From a checkpoint of a small mixture-of-experts model trained on Wikipedia: 11 layers, 637M tokens.
Below are experts of layer 4 (counted from 0) of a mixture-of-experts language model. Rows are named router (the router's row for the expert), up (a neuron's input weights, with its number), down (a neuron's output weights, with its number) and show model dimensions 0-127. Each number is 128 + 32 x the weight over its row's rms, rounded and kept within 0 to 255. Numbers have three digits each.
After each expert's rows: "mostly gets" lists some tokens that are sent to it at least half of the time. This comes from a sample of Wikipedia text that the model never trained on.

# expert 52
router:127109164113114104127110108133093190145132118064086144101119109087121143114074094104090152141154122142157101077150103123200125163177063180156146124104116130108144106225149112098165123216167105073083133133180095097152121158158157167139121110154152125061182097132088105154079104108113133145146153142133119147122143099123070146147172078141135134056109135165110161124174150086132124175103
up0:123140145136121120085088122172135116131157122149172125135143136148190129093139133158153073158121100062084102206106066119155105073097143160154107180133161140117163084120091113152052124090118149205132124102127163166145157085146144078134151130126116071171096166143081123095140097112103194149215098158085187126108149152139117063144134113105068113107170125143092133095115141111147135143166
down0:170177131052108114147156149103141112136110143138104165152120111123143112081125106124130131090162146173121149021105136138119074186117111187137109097095097141041119103194110124090128158151148131131159139140144115091168116227107092168076155096116142066147125145174155146159138129135136161163154135119120132101138125071141132118114080204073177092189101127161122133096091135151137109132131
mostly gets: " Se", " Pla", " tri", " High", " show", "elected"

# expert 34
router:205114076113112137151162077130098172142111157112112145112100111136148105097081149114076116178127104021088088145138083158105073146157076099164114155095122179157127075112102149121169155124183154116120066136117120087099113066129120141070146142123097125149134139185113149157102098139118154098172101126090084124149062120076143186107118136197150166121133177160132157115168104125126155117114
up0:130117078175155110170107077109089178145092123130124125147142150132113097128105159183107154139105110127108205107141106129167096116154126204075177128158131142143164122146126080093126172129130088142130187136197170096162141145123101144137132113128125122093221126126116119152069101167083127101090104185110132119138109107117097132138124154136135157088135082090135031093161147080120040161080
down0:153120150144093158182111094116086072090138045140132122117143113187089168135158159141121110154155226122174121087122160138102124089187162105145064164138161088153138184127124136181153101119081161098114083173098135159105164124088130118129165112115164162144077080166099074050122127165150123168106086152138094120134119081135101130106125172125124118150122176101098170145129095118134167137077
mostly gets: "est", "S", "“", " −", "See", "aged"

# expert 37
router:129125162146122133068109142182150100099107130113145119151166145069130084082196126098122132126162106133173108069170126102086142146131135059118184163102149151125112058085120138176100122049126189131153122077117083206184116118131174106113146122134148130105049160083149123090178085138122105125060105136158097155171119178132129095112145119125099129137167120099117180116144119135109186108131
up0:108122139128156139102179106168087117074184129072131113224109140134124153081102123149145111144134145165146107140158094099169093147141186151097057170152092132071127101181137089123122123098157159139073077108107104194087120123154050163144146133131170067122113139085138087145215121090156177154150105127131146113175129168096111164145184098127115144128127076118101144108112156156111127089136
down0:064151119117056181128125122085121091151144124151125175082107146128105133216121081126079113108168107145123106201150200185109059114113134134179154065136171140120140184112109126110077071117135192087156134139151136076122115210135163121173161134167094139104147096166123142098090130146113132143080155138136076150069116113126136170134112091087112145147133137120122095116123103148147102165117
mostly gets: "us", "ina", " James", " species", " un", " Thomas"

# expert 36
router:105219148123167131151135136088153181135185149114139140093093117195109187092094170121109153152099124155095160165105138103118145086105101154131084151081138149168092109100154081198102174098099147158132154150114183096063146050143083114121131156178097093146171175098108158113143155186186122116106160147151152132104111130119132153060074111168147118129137117110123121141092098168107123101166
up0:151118142118126104066153138081105121101128104101185150152080113111095168134160085113154088076128150174178090070180160118102120122125079164127121093126131169119139129169180097170142097091106159081132119092098155147109173140145165101114143126067177102095122150180174115091089125114131122109153172103173149129109183109161115103158140123136091091134070172179070187093183119130188112084087
down0:098071126102125153132058104195139145145091211127143155064187084085129110142126119104160101103168148160124140124112099171202158118113148117055090184101162107088119107156085128093125097214169124142099147148165107131113149101112135151109094082155147157129072142094080133122129131069112136139146162154073113188146120174126164141129100174128138097137143070116128170157143123083125119164127
mostly gets: "00", "}", "50", "90", "son", "70"

# expert 46
router:194156191141103072113129085148128152144114072174112135110149117136093127107095175154140107131088152107070111178117139123176068147095171138078096139172185137087202153149115114122157100103138140099084121119169129236092135109088118166149094131092133187096086125155101126154129145102069124162113109145162143103133111137185102074092129114052124090112151141110160128116125110125176146154114
up0:124101092075169111130152112135076041074099171115116063095179159125172129145146121093107109111100176108089132122150158110082093201118117106057102139173116183142108138139154149120125152082147147150100223132111129161171172188147135151105167139141124138175144151099164152157079149068109090117087141146124105093098099163170115147140105115150088158125137097098114127180134163069118121153145
down0:166169112089151068122138133129104154090142162133165123090074140095109156140109012083188193110119092087141146108101164099117176145146107181128137072151152127137141150152139117133111171070167126097116153100120189172081124107129123124154151141071143153132128112114120140087139086095131157099136095135167138191096156115140113123141192041145137145063089124097132164158105112132147173161161
mostly gets: " C", " F", " K", " P", " E", " B"

# expert 14
router:135151081124083156176123110110162177133174165127134150083147139106098188104127107063117109081111140081194180151103132109140116140134173090120136149101173148116099105122123180196155141148052116118142112102058106137151124087121111154097204090108161127128098133113145122142160086145099109104128155061182130144148113192085113099105160081134097161098080125136158115134132065109111179107193
up0:120116153104123169119128114164112161116029156110180173095102150123118136128126082144140120106160197083177121116106107157070133135076126109167188138118183151149092149082168109126154187134108196201089192147106147117095172130128156107122119112133106089167107114168103098098118182122073124061122142107129098112113142165184077096162076142139091175136105117082127086128123152126150115130153
down0:157122083151114123097126157082119091096167084097104108072142069137126064163152142125126113208129100112149104128131069117129126132201108138097048156185125111106131146174157171118109068123141131163141095121155157145126154057163100104167152150153177144117142132091115161071095080127137107113157105080168119141153099092144151215091165138132163165100131148127100195178160137143114128166119
mostly gets: "|", " Australia", " David", "–19", "mate", "ber"

# expert 12
router:168150165144123078078074101130105183159142122152098166125139088062090123144167136141076093129111066075048134164126073121148141121148078141183145132108111153084120124159148158111165093148153136096159098183170150187092154087101116113133135153128113080091104151166115123182175114104132122151109046150089154186134084117139128134104131114155164115132077070168135116118074167135164107145114
up0:092109172143195122079111132110080112124134104106130175117084123156169099089171194111106142100100080123136153172088059120152084144119165125144145186146125105088164075174129154154115099145142141129173113114156090086090207122086112135121108114091143152079130189140049163135153125122115129127143155173067115125162155156147116162207144109072094135083158144119100124158148182144113119166139
down0:138108110140066179151140141132130094107146132125141130172180139127172134121058079098171138112183141149155122118111178138096172129125169168126110083123103076158106180075088088118103077124147132095188209160128149116106052186164178125089098134141098102157174148163136092086088097144075135122082097076172159141110143093143108063125128176129145112175134168120123152114133130082134107107112
mostly gets: "The", "In", "On", "See", " Win", " E"

# expert 27
router:162091114069089173114142124128154075168103103134130156138109182129118145101158083122178114125115160195188093066092129129143109092140103091090093170117152084111120131077098170144099087137135115113098127105131126183133129088104160078175161100139144143129121069100168057105142124110120149123055226116230106107108092132129158125138115107179088130115156137147129161099094161110133132152137
up0:144140183132154155119172122140080155132149147148158092120144114103128131108153088222112158144109182038108140180157143165164122168116097127151100088122153114115185140110168132126141102104068077178127096151117090137094109128102093133131143127135147056105177142123132164115096114175044154123216131202105097133137123165132115114192107160117121131156081107094136105119120149148063147092114
down0:123172113157162078087128098111171091061095114152171142122086076201152124140131087105196106106139116161117093096140104171148137168133124136149121167132144168195138133149073162104097133105159144097113138190059164156098108126161202101106095131074110116197088162141110138123096159111151123162123120106128157110164077125102071133075164163157134118139145132140048143135097121147157128187122
mostly gets: "r", "ric", "other", "т", "ry", "lo"

# expert 41
router:138078158141112137123054164108194085158164132163161142161092062114132099116141168150105091113090142117140113118105141113091121141137177095137109095124144136165158150127085086077163150132078177148081142109115136086198079129164096145155125098081117116160107125161116155142086199116139158094128161176089120130164189145142163118200183162164102127125090084170098098167169143177102113093162
up0:128083156165108184121141143154098073122089056161081137150117161139118167149129124162127019150061111160106166119110151119056164099159142117153148102178104130160107116099084122078154116086177161126125119122171084134095132095105117119137067087096076144104114116155137131181151143074101163165102147177174144131104129112122091183072140133107128115132175177128124086137142130161120128109195
down0:126146107143129062110057127166144164109136155149115122158137091110096095108087104105132142159147112109163147148100106125185105118136148095094181124093193170146189146143134146221125120180146157175126105113093168100123116157139154101154169162110149140150107139116127097098089093134093074076205093111138103176179043128114120110122140109158174138089082116133085132166132123042134149147085
mostly gets: " to", " in", " of", " is", " for", " as"

# expert 39
router:129124191096113146150142164167153122156125122153113164113142130162116131135104079129146060091073110100135185095131148126087193102144170106079090162132178117121084178110176152159107121112104113133090104063059060151131183127073153132134184130148128102124084088131125107095166102136135138129123154139163078093174170095142206107100128106091117154171125157101150138137177202101115150126178
up0:117078128137138061122138177126112117105173131135156172127173153121115101108116112126137139140089117138068126125073165084162134141089124144183116156120127105122173174150157143078104146162139146096151157136145075156131077050078146081161054119118059130142201119138119146109078176162124103167188130093105104136079096110160118184166126186101187163152163140116103075115112098103147104159157
down0:145199121135106161120133124077097185153093117166119154120106114109190125175129163120109062115153166134153141126111175152104085105145111105174190073142175084150140076114134126162148143105155114172080131072095066111109132160182146132105147115134165092149160101156066095101161093108134160142125121095141151068111142107133108155207131123063135084164101120126199163100108106107165156120072
mostly gets: "ford", "ise", " Thomas", " Michael", "ina", "ze"

# expert 26
router:162146149136145146095142135167172129130204133137118141133159107118132126146087166145093107123151098102140183084085120131066117122096121134143178134076182196065158113148127140095141096122141131140151165081120111129093167074138129127051188118137077129207101112120093148105145143125134120053091119129076156141151124090117154200142145180107115125137121061174176150167114148059157087149101
up0:060137048163134097114070102139112179146145203144110180143162121096097144143191150173103135131113091118164074129104093065123083185103123174127115151161101133083184121150160126115093162123177122124098102121127126130095166159082129099151096105109146138122139137159121158113088146154137054145155101178095126134159094142160178116168080153118161094120178114116106133110088124173055158182136
down0:178137120107122117115141151168107095105120102135113072074134117115140091093146179120128151095160125129110114115084182109146158140106146128163170075121164135154123160082093072086167126169150153123144154114123153148220109141186099174167089139158118112125158153125038105082188150118188192156102134103144089147106174124165068169087096097083159151123106176102145090093081108130100108104106
mostly gets: ":", "---|---|---|---|", " /", "•", "|", "|---|---|"

# expert 7
router:133128108113149129129118099114117192135104177115078105178134144164146134163048092103036155186143157117187118097139097092160098136123111144107109117122119172148139151176116104136085080166070181128155119139101100085086129124127053168117154110122160150169134104039104156113113154154131126119186160125105120133120125122132045142117064124165157173151136077173117168111142105065126151136111
up0:102098078149082131115113085078195142153108142131139100181127130151130156110139085106088143131110118091172139163179064117124129101122129166125114103124096124137122126147137112138120130156118190173166208104139151135129097085082119155077114115107188112150136132200187070087116085159082188143148136107071123077148125087156166166129168154163168189161124094134067135170130103132116122182176
down0:115161144134128133156166176091121178197095103113181090149093141173136180128164076169161157105116120134102134085202139115204121130122103156109137120074184066145089071118145136124109101119111147108128131049084131177113192103131122119170116149117110139105140119134109122110138108157155160127151085118138044064122118089191163123141139083137072105125123158097145194137101121142156116176105
mostly gets: " |", "---|---|---|---|", "|---|---|", " −", " 0", ";"

# expert 25
router:158148087056121152092141153116125108114114154126178136083139132097168073144159161097169090118194089162120121119194168113098087065161164136107156199111149120110108106150178135171131163161083169189131137080110122112171098096151122113110089113149144142157108098117139054113134091160102159072120088179120169113088137176132078081151137088141100138141095104133108123147150098153168162067161
up0:117111088145086113101173133057184148070153131133140168100201114179105128131141132117141095134101113127141096188140136089134182133125113148135117175135142099067118153119075079122136164151084129095177130098150160183118115158175128117120115115111105134127114150098090146075197149181194128141134110117165155143109062108139150145140079177062155134104186152122094069084157083088146076114145
down0:174064131180106111111172099116109122116136106155139160136099147106110142162146189040107152039108174183105133147162126112070158135142099182099125128130160131111154134123108131101166132126093221124116105137150094138132032137126123121119130164136123124091088136154103101179153161090068177142154109208083132137138085125082133101142110151144101142134087097085146104107171134118166146171161
mostly gets: " became", "in", " become", "m", " is", "tion"

# expert 58
router:150163107157137094143098136151160104076131045092115113203132098102174162101083148129120130141086159096151131132156150119126158112164186152098157099083091120179155123146115171186175182116099095079105140149143173161179067170089149082112073089115126197115113113135154105094144111117132151135130164160166137153107145143091120091118157191116108089122118176103162149073208149120108140147150
up0:118095099099154153131130139141062107143160099153131175116081130150056094083116093136113111170126164141102054149108157110113041131107072104147134145160167163149121125188227117126077150144137107098154162110143106160108140126133073106120137115075134103198154148136071120085126133196094094121110091177154159132138112133142058143124104127150171121177122142124113156129147073113198138104118
down0:099218084102136149139098105203115101153089172085115068130128083149118125123146096086115145130145086127124154101110099149151185121153144105160159228081128172179173152119130097120170089123160140163172098138133132103184143093122099048117128152119124133114136090127167161081142130121107161081075080076157171154159092100134146103148110110146169171139092100118148125127088132106140177150083
mostly gets: " c", " p", " de", " f", " co", " b"

# expert 45
router:134178138162126093148158085194160144122143118115090155147154127151057111125162188072095113143121136164113127112133123086117139096160103135123097116124169143102152145099072156151077105145091128052160099186125184123035161070133120075156133133142162129089129107100125167125145154112135095070102200141116086147137130126155109100117092073116121084192201084115151140101109159135090103141165
up0:130134137185110154128150168100081110162119175071129154123135123149116123178188092146130088105040080101123162134088131123113139142119153094191137141167155070149102162149093065086209120109088120158181140135139140101133183126093156091101118108088136163123051130154134117181107127105113119121131209087119159100087200115126148123113138148117111146114123171059126137177110125154109127101179
down0:110155110079143159117069119147157156160104142192141110219096105138102115098135131107080068178182127157129123152130153130165126105153110172094129162103114121125124131125168119140166076111168104111091094174091135195127097136175070180147104123091144131133122129102109168074181116101157090140120103140134129159159046166125157140112167131079173081160093100177087120089122152140132157116045
mostly gets: " 19", " 2", " 3", " 4", "4", "00"

# expert 35
router:075120115164152113194121100117044112138101167135138072133100174150132192137054142123100180164115138061154110082158104125161117126126107181155150130151153144192079158158082079098095150184100161172102144142132119088137146096082117175127166098139133136083142105049127142156128180162185189126164138124123122162135153127108118130122086152145115132056156125097148151085123148126152135096132
up3:167121153152183217120165143205187145102080138149131151127125197107089136150149120134083118094103130141150168143137149083094116178122116107117131122151168146157088086054120158139185122159069097065110052076107093115175150125123160077129090075072130113146143098124119160109140143147115130089144096110148101115148095141112162119137143087113147093151113153138187112116132166212125160120143
down3:082138160130096068141072119133122138134179116047089130176153112156145140137101115108171125154120154186128131175098138184135170101124201090163092101072125103093153184181117146092076107136089141131196113119125144108063119165143093087076161114111160134112144153170142184114131169103142135142117114124101127175098103150123105131124076135101082127160163130165076157081152195087127179129143
mostly gets: "JPL", "MPC", " ·", "±", " −", " the"

# expert 6
router:100091194125093151163169149087105150161135096075172049154174148150121116172145143125090093128139134165129109123108144133126127136160111105141157126142116103169142117081122163094116088146081147176186120092141184072080162133110192098187214117141064146067146124150138161157108140113100158148113115154103178146173145091137082141145151136100085157144104176159146125179155162115098081172123
up0:184080119134137177134145123142128209127095079142120120103121146107175098084138121174147106167163161136184147135119167149128069119117146164083153192179114160090118084088150073176164146174070183130060091089192116129112142106139144124099111081083141132146140139131113150159102127137064147170172101163119097115174122100120113122131158093066118107121153124109128119142156132185045152114129
down0:135171137125161091069153145066130086155130095091167156146147085126109180187151167099196163136120112110124136101091056089145151148130111096169114071112119105202136150163110161104104114069169110127171148195114136134139073151128136198104128118149153163143148128128143140151163116160137138080112132101175171147113086117094094072144124189111127116130173157176154126136089084099128048132103
mostly gets: ".", ").", " which", " ==", " where", " but"

# expert 10
router:140121115117119165071087097182148142207089108089118066213143160083160155142212131121140153088159095111101082080119158147111127148185121159106121135131103104104173072075110117131123138135113115128173086113142137155130099144130110141155100108210091109127151083084120121141112098113094159139090101171140144146122112100204164119127105085141108126142183148147128194072084167120130131139076
up0:083183078119131116129066117160137132157127064171133192155169170134103102134156115108118098109089177135134146079100156142125180075086172104111142094090108100170146108149097173159055139136109123175170148118142129125113154088116108122141161073158128055115176115100144159092175058138158117166083109094121174073096181166126157120135090135109103148133088159117115091159114141093093133134191
down0:142080135155063098119085167126248079051116127096088106066180123130161145175123130117130137127166137121164087099114182113067108145117133141148157114084103151147149171167144137136111128101136155104140095121106197139116156122098157119105096142125057186184085172172127107127095167106156126112148155063173134127144147092114120097114177171131120111143141133082113137169098103171094107126115
mostly gets: " who", "The", "hop", "ø", "ö", "other"

# expert 59
router:096163123173175136102166128214139131126110032130126104122168176162099106085105120143140121064083074156109099119145116134141172108075092152108097114123141116107133106118131139077120103145109125086117083126122167161037190119086081121117089079201117154182094143162176150106111160133113137090179187178110123155135097140083126138124135087125171126129111088127113180154136134095140159149144
up0:060115130080137157133117100107159097212121131126171139103100177153113163077116083118120156103081161116083094193120045098162098123125152108124108115154171123145131088156081172134114166113155189178161160118127135160149148125091122176073097137184148115087116166082139107099137099092114114122148165099098187120090135114110143193156135159145147147134187117106124167166138066101083133082115
down0:139153137153111103103109141152153125153109111078126123104096166147103090122087107112149172158192071147154099179086213131118095163132083146119175106080139118073126093081150126146115142181149131091115115089102130146121126173106125143183173123106147142203141120144150130129068091124149149118161067137166136216156144140126122083158143113117117174122043186115176091120085084126144079158097
mostly gets: " 19", " 18", " May", " June", " September", "born"

# expert 50
router:109081164164091201150168151125054107165151127090161104110089097160074100082202174177146109102114113160139114104118116093171097076107127062121130077138166141178127165108135140090111175119076098123145140109165135094137123163152089112154182097130169160136140203145099163146131182087129097092139172152096150135166169090156169161170128133132119130131080109146153092155117081136101102107147
up0:152187159092127159115069151182089177122165148099131184145140150124116130090103100186140128123149122131089142167057078096106148129147126098164131167075130139081135119163109191133143152063104112113147148190147123168180137182100185111113145144123080124141194141098115097135123154164122068102123099092111097103117105139085131114156112127132124078083128119094118134037162149076193172132117
down0:147200090113078182121096111136142096088135101158114154139068135116109083114190091193069120107143160063085135084152191083072060080146128089151165104133217137122075155110088134147174156118187172167124152081154083171126145153106124124140148135096125117117109131165115092157167143105137148138142115149156103145131151116116088171092146135077148100145097143158126143111092166135169128132104
mostly gets: " from", " by", " with", " and", " on", "ated"

# expert 42
router:133133134114145226143161105124094117122146143157095135085111138097092070119095093117115147107110124220127095177129096132170082088124124165196132135160111058160151197101152091081126113123155099144155163109081140120121143150183078142106110143149095091158146125182108134103106051145161081164154132096100207108134094165084123080117115168169117146154132129185117096152105137160159123129135
up0:135128074155091138051123115097106141109179105122138105142195169158112143087146105172056103149178158143143128147135090154177134093187115174117156093139096099099173090158147132084150165096155088160109106190170128102144118139166129141059092098118137115096128123127122186128131193056136129106101128128127213120172174135131071117137145097109137089181155122134091080186100127125134112114141
down0:129125116117126172114133163157174137138105169150183098154133167135086060110122086127105126185114115111120146150173172093131108158115136099111192089107107131222104154140117122154117132188116113164120153094096123101148114112112070122105148118091112131113217102111139127168103072163168109111073151094142124157160157082101128089089164105140066158107099120102083123113211176130160174071170
mostly gets: "vol", "ten", "duc", "ject", "press", "pi"

# expert 32
router:116101155153098106090111142191120044101132159130159081100129116157181155163090110096165157103137136143153140109110172106153176115116127163115112067118066211101116133127162108149121109158174112128097144219134091108146106137207170107122156145162138094154108196090103119101109135104161153156182117101141121124129158110137097190139147078147141112081113096125110145141117084036128097137091
up0:085140085145093111113105112121101157108111117135182134193151153193120140104131118086123188124104136135112133104156106194116128161132114134074092141128122168194138131166137169094130114136134156118146124098147109129177172209089116168136133111097158074108124129143088054108109172085104144110147080115100155084101108162058147182136076113139125141108133061105166139215132122141183187082135
down0:115106102127154129120103135162107119094152078134091118135107145090082164146131130100151097129160182125158088084145101144130152096119131114176165103174159087129107203143159155157173142073162122134102147105149108135185071095088152140133099157132137171132033139101079128101105149110184134134106154151156119175175129086091146167191139149078070135120090192090106168119038130116139119076142
mostly gets: " this", " same", " Location", " This", " the", "Career"

# expert 49
router:157152129106116150125092128193135081148069114118109174136082144076089164094130118147196097198133141168152095069082149171136102134089106133136140116052122094098095196136118149169118132182170160170120095096113118119099152098121124143179150146098165148143149114104125158122112107108141099096132148064155100104095150083121125156143129067142125116128132126119152079144121185119159015176096
up0:140146130145150167144156140112125106097095118179158132156114111161106130129141097085131163092148108082119173136174086115167063100126109141108222143154138149110153100172130107138120137136127134134106255139123140113157122147121119071147163080084136138078132160168055076122113083146085178115153138132120139130104182127122126107138128107031104086121094135072110108125131155078160086100157
down0:165153104070125112134109119095113122117148131096128138129149179151124137076140129207110062120134069097169116148078134080172155068133138098139107144070119113139159180173108126121139124188199108165137111067171132130143113091116115138074081141176117146172080131102152134192131152092145114122124186104106125102145098119140106183114079189135163113122109126166086174137116049179130152106174
mostly gets: "m", "y", "ition", "g", "ic", "ul"

# expert 30
router:120123128108082119114132130137164127128122095094172116084114115133092141182147091177185154100139133108138173096094116176114126152122174081097121118096161049120125154079174106183160174094140087140129177099125200116127142087156119110179134161061104123176145147125146066142158153135151112101115182132190155106066159070159157109096106110137053174143138196127097105136151133108097091092138
up0:104109080139082144106135163243127062182115127132159102112111153152170146154129135087090107142110140088163081159247131045142127091166136116161111198105151135149123070135133162090101116097121094107133143163126140134119075112084062140138077128142162124155147134119095172093110097163135144113119135096133102136076114129163150081101119137107161134098140119139154124132169092124136173175117
down0:103155134108152129125132093086098117096112104112078187153167142112167184132123124141137165057163120155120108131158147100123128096152125040095165080103088086143141103175106094134102127123133127145094135183138128168158136172151080124113165127075111110168058053173073125112128099143153146160161123136165108100155158206136127134117113153135103144110110223082149145188146195100122122106097
mostly gets: "ations", "ies", "ers", "ities", "ology", "ization"

# expert 51
router:116111163140091165155127127131121090126153114117132142154121058123155132178174180111081128089104165109112148124083114168144137118111091102153104148064075182201137126089139145095073139129124089125172130136134193058170075165149136133113100110104117131138113162126150147085068149138116157099085131125118081156129189119143124131188140106064104120134101070082153157094187139057168135182165
up0:075093119149157095145144135081164185134043143087142208162132156115105166125092123138099111106131062107114173098135166184135167081089155150069079080140113178148150096106123184156168134135117124158180158081124112131163173145149094153133110122131093094134111093128069112111157120084121094138137139129097129140070119166139153105076198142137107139151108166087154170115127091103139169109067
down0:108116127124213120137159161118162059127161089087102127159117175146112141111117196098175113123112166173128132129137130100097144145104127158169146117193149066148150111120077100111103137193079120076120119181110106126150102174086142163101129137140124150142153172153104099123161181100112143170125196075112118094153138111076094061093163126102135126203125118086155081046154136136099110111118
mostly gets: " and", " or", " which", " were", " who", "),"

# expert 19
router:106185123176139136138118106101093128071098133076174158111178093166104114185172145114115127115186161135143132116068067089114103136078151123158113180134110078108090126139150148145067076131126129118120058127132097156116152141110147100127108114128050124127126048112098107122113133135132196127108143125088159129122120192104121162148156190082100154125100182176186145127116103187135121202133
up0:143152157146109145160193111113087136127127225129043108120161125116159139115178138165120129158103071089095125151103158079066130122103145169154072102187135141146118178132099119111140112080128120078107147088125148090077096115126173114151155094169114180128183119109177160153154193190059111104073111123114161143130118163142155105096122119096061150131159173138128124129116125138104178096136
down0:130105128094143124120126157158164153136110086126188108118142189189123114126085134089114122158112156132143152115094143180173153149142170145121126158095078101119126092107097127089081180168100095135125131118134108178135101164133053103103096114088141120149095122125096179107100091136137116156140153145157069122126136081106139113193132075152182093191082084163075197133147106043196139183105
mostly gets: "\n", " \"", ").", " un", "[", ");"

# expert 62
router:167118099124179132154106119074098039130076129057141112118150135193082110114154172113142169168127128107126145122074117119073163111089173128139135119120103067163119109115127117133112128136122108097093138160140104078053126134091164174121165146151113112102145115100108106110151080145109129192162179147081118155162187113150108084187113176198130181130135121184164131124151164144116119137203
up0:123120149096134168090121142153101082122109037109093114131124148159159173177113120122129112183146088087103165198147142124090180174090144034122094127141113141166140108106169148172119120133115164099183138155177129121102131107157112182133114119076105060132103147168120169121180120124121114105065177110167102096146094192117100129156164127086130129171107130118083149172165124143145138059173
down0:136204135105100137146164118121134193119160174139136126165113024148111111117131145131159182084107127151125117092126119143156052148132179198112145137079069146081145131166113172122149109134154127132080156113115108119151065128100104134154162136112161133079122151114096061109134147140093160149171070156091137179105133105118197085105112148126102130039106098159112116101143145095136183166123
mostly gets: "\n", "==", "===", " was", " are", " were"

# expert 18
router:099122134121073161151088081139156134153062150088102176100115110163134119130121145155169132049101155090105199080150161153063152108154096086146126109112117115131121186083142152125130141139108060102164139099113107196160108118123124139125162118103065186068116113147131138179137081193121140118160149117148101114116113058146180117179131131151175140174175118132182103151080087158148112112109
up0:129161092109107110137152095178151102168122070165116088146185150089135137097105100128118113139134110099161168092048148139112174075063152104163152175106126097027108142149076143147170148131077124134164144138142158125165168144123091163145108120155142098149140137104140055108232086092087164137139130129126119119174129131150159094122180145102140049114108135105097125143138177104126094109156
down0:108086156112092175132086111153097152110108188153141111129102128173115133165110207145152174133123124109121145104146192098175141051123108158163158080144198152116130104132143091120115064070182105097144165061127112077095091135163138095103133136158162114105132118139060165157072159127202153129114132129140139128150106079163162110103134110172047141111157110148116128122072079148141128124158
mostly gets: "b", "f", "w", "ch", "weight", " He"

# expert 4
router:177163160152092101140078106113083142136112102190112162125138149085150088095109172129125083121145114086110147172132124104186104135110105151148118176199142143098175146134155123106134120153167133101122125177136096224144163046079135146100083130090140134119063095149091109174201136132085103169117085160147165147150086155209108090082131109088146112095138111143152114084148148101130155132143
up0:108130156109197135156137131096133109096120112110117148126082123111149100111151099082133124076170122114141128108097143146156115130137131027147118044159121087119156120115138181156137137129102114134147056143096065151142167160179163092138094161180141151109139136109081134087171116105199087115126139160132148133119081124134112155214067078130176211129165173079111114123125107136172094097099
down0:154072127082182092111158138153140107130120109183107078090135136116095063109161084151122143146101137062103135124127100110127069170161117137163202192158110162127115202129164092151185162117073145150143112110076123109108102121135155154167097124160155075092099133057113149104131141143123127104182099113142097130171126129113113131094153151131130172184155076173147122118133153167047080157158
mostly gets: " F", " W", " G", " P", " C", " S"

# expert 43
router:167137139144153175153170112116101186086162178171134130167124126133106083115109077154124162157084090102097093145136094127131102123138131090161133144123144131134152186159152166093154116082136159164126188128080094129165138114171096116101144136156152134138182191150074115068121091202116172156100074067132109150189125201105113066124206162115136118141088159120124164176148140149135100099115
up0:091151115163138122149102145112108131130115095132128138149148128164141109106099142089058128105143123159124126123140083145146202120098143234146155188145070152132149138186141145136091161114112153173124084106116110130082146122134141115094030157078069145171148208091103111127129133117117092085133082141166129116073154131061143114142141234144145146123125127123091148087156115094175108140162
down0:170152122098110135146103179155135114139147165165072136112202131103111153179153115133122152099141166120106096102116183112107140134146108144166102088165145105085139072157210153144184109148074199085134098112099199152136117160148156129137089103114175142152114047099099141092111132096149141104142096101149064107082171098170136166138061157105107121065105092168151130144111115145085164099135
mostly gets: "pt", " pre", "duc", "ec", "cc", " during"

# expert 63
router:156111147119147135167118111125179096098140138176072087080086142097098203185145107127157144130150139141161109135089190130093122141118151107111138144135136144144103157100031093175131141176120107130162122093105046098102123107130088167184116153137120129157077092133208089124178094103110098049124094101170139095129177113116103120117136124201076143139112152166105116180127160133134142148164
up0:116135139134133138121080120108102152210097165128119132171203127118097132129196192093132176141106089114117161130100070141114144090083113212127145116159109116159147048139078147102120176145101076113134086134169100106060128146161083150136126186098155153171109109082105164087179142141083135118128123189130164116146072162147132160116106120185104102135123159127093116158091155095144132084113
down0:149131110147181066100080115126134114105151091136069112114045095159120110147099116170141082093139145112129106140147155195152066088174149161137138147099140055165118148092157078143161090126085169177157163106113175186174096096102121146135084117167096142124094152216157135162062150161143143137146147124138109111139082111102107156149086135100147173131152103163192135113169142114104127087115
mostly gets: "ney", "z", "ment", "to", "by", "^{2}"

# expert 0
router:176158148143107076098101075148148114121112065105142175150177114114126161121157139143165110088088137089108133093132197139178185113125157153108111103112121111119146125103092149153159158080115126067081121133186165148123128135122180125169079100137153160085106100161141132135164117124103086089124160120228139162086167128155133060138145113092093037106169163088178101091159147101130122129164
up0:133146137149189142122099143142153058125146087142101151092112130107163160061126111144104165206098181145149113076120099141110134143126134129133144139134074102109110191136136096098127068126177142136121168133133072068074131112117066133155117171115116111099180178141153085092128186076157148126180131132146066145162176087113148165146141115084125101098123134129113116155077170108152061211117
down0:138130136140149115112172122100097111124172129177150160134128168109074070114114107096134139155119117170128080115101119123139114145113124146073117084103132134149149139093112115096141158141101102165079165132101176133189107171097141123172093153081155165211155118180115074151205103158132144185117065147095171068194103128153086148121064078140128115163168087136119124184071096143098139144182
mostly gets: " Cor", " Ro", " Street", " Dr", " School", " Park"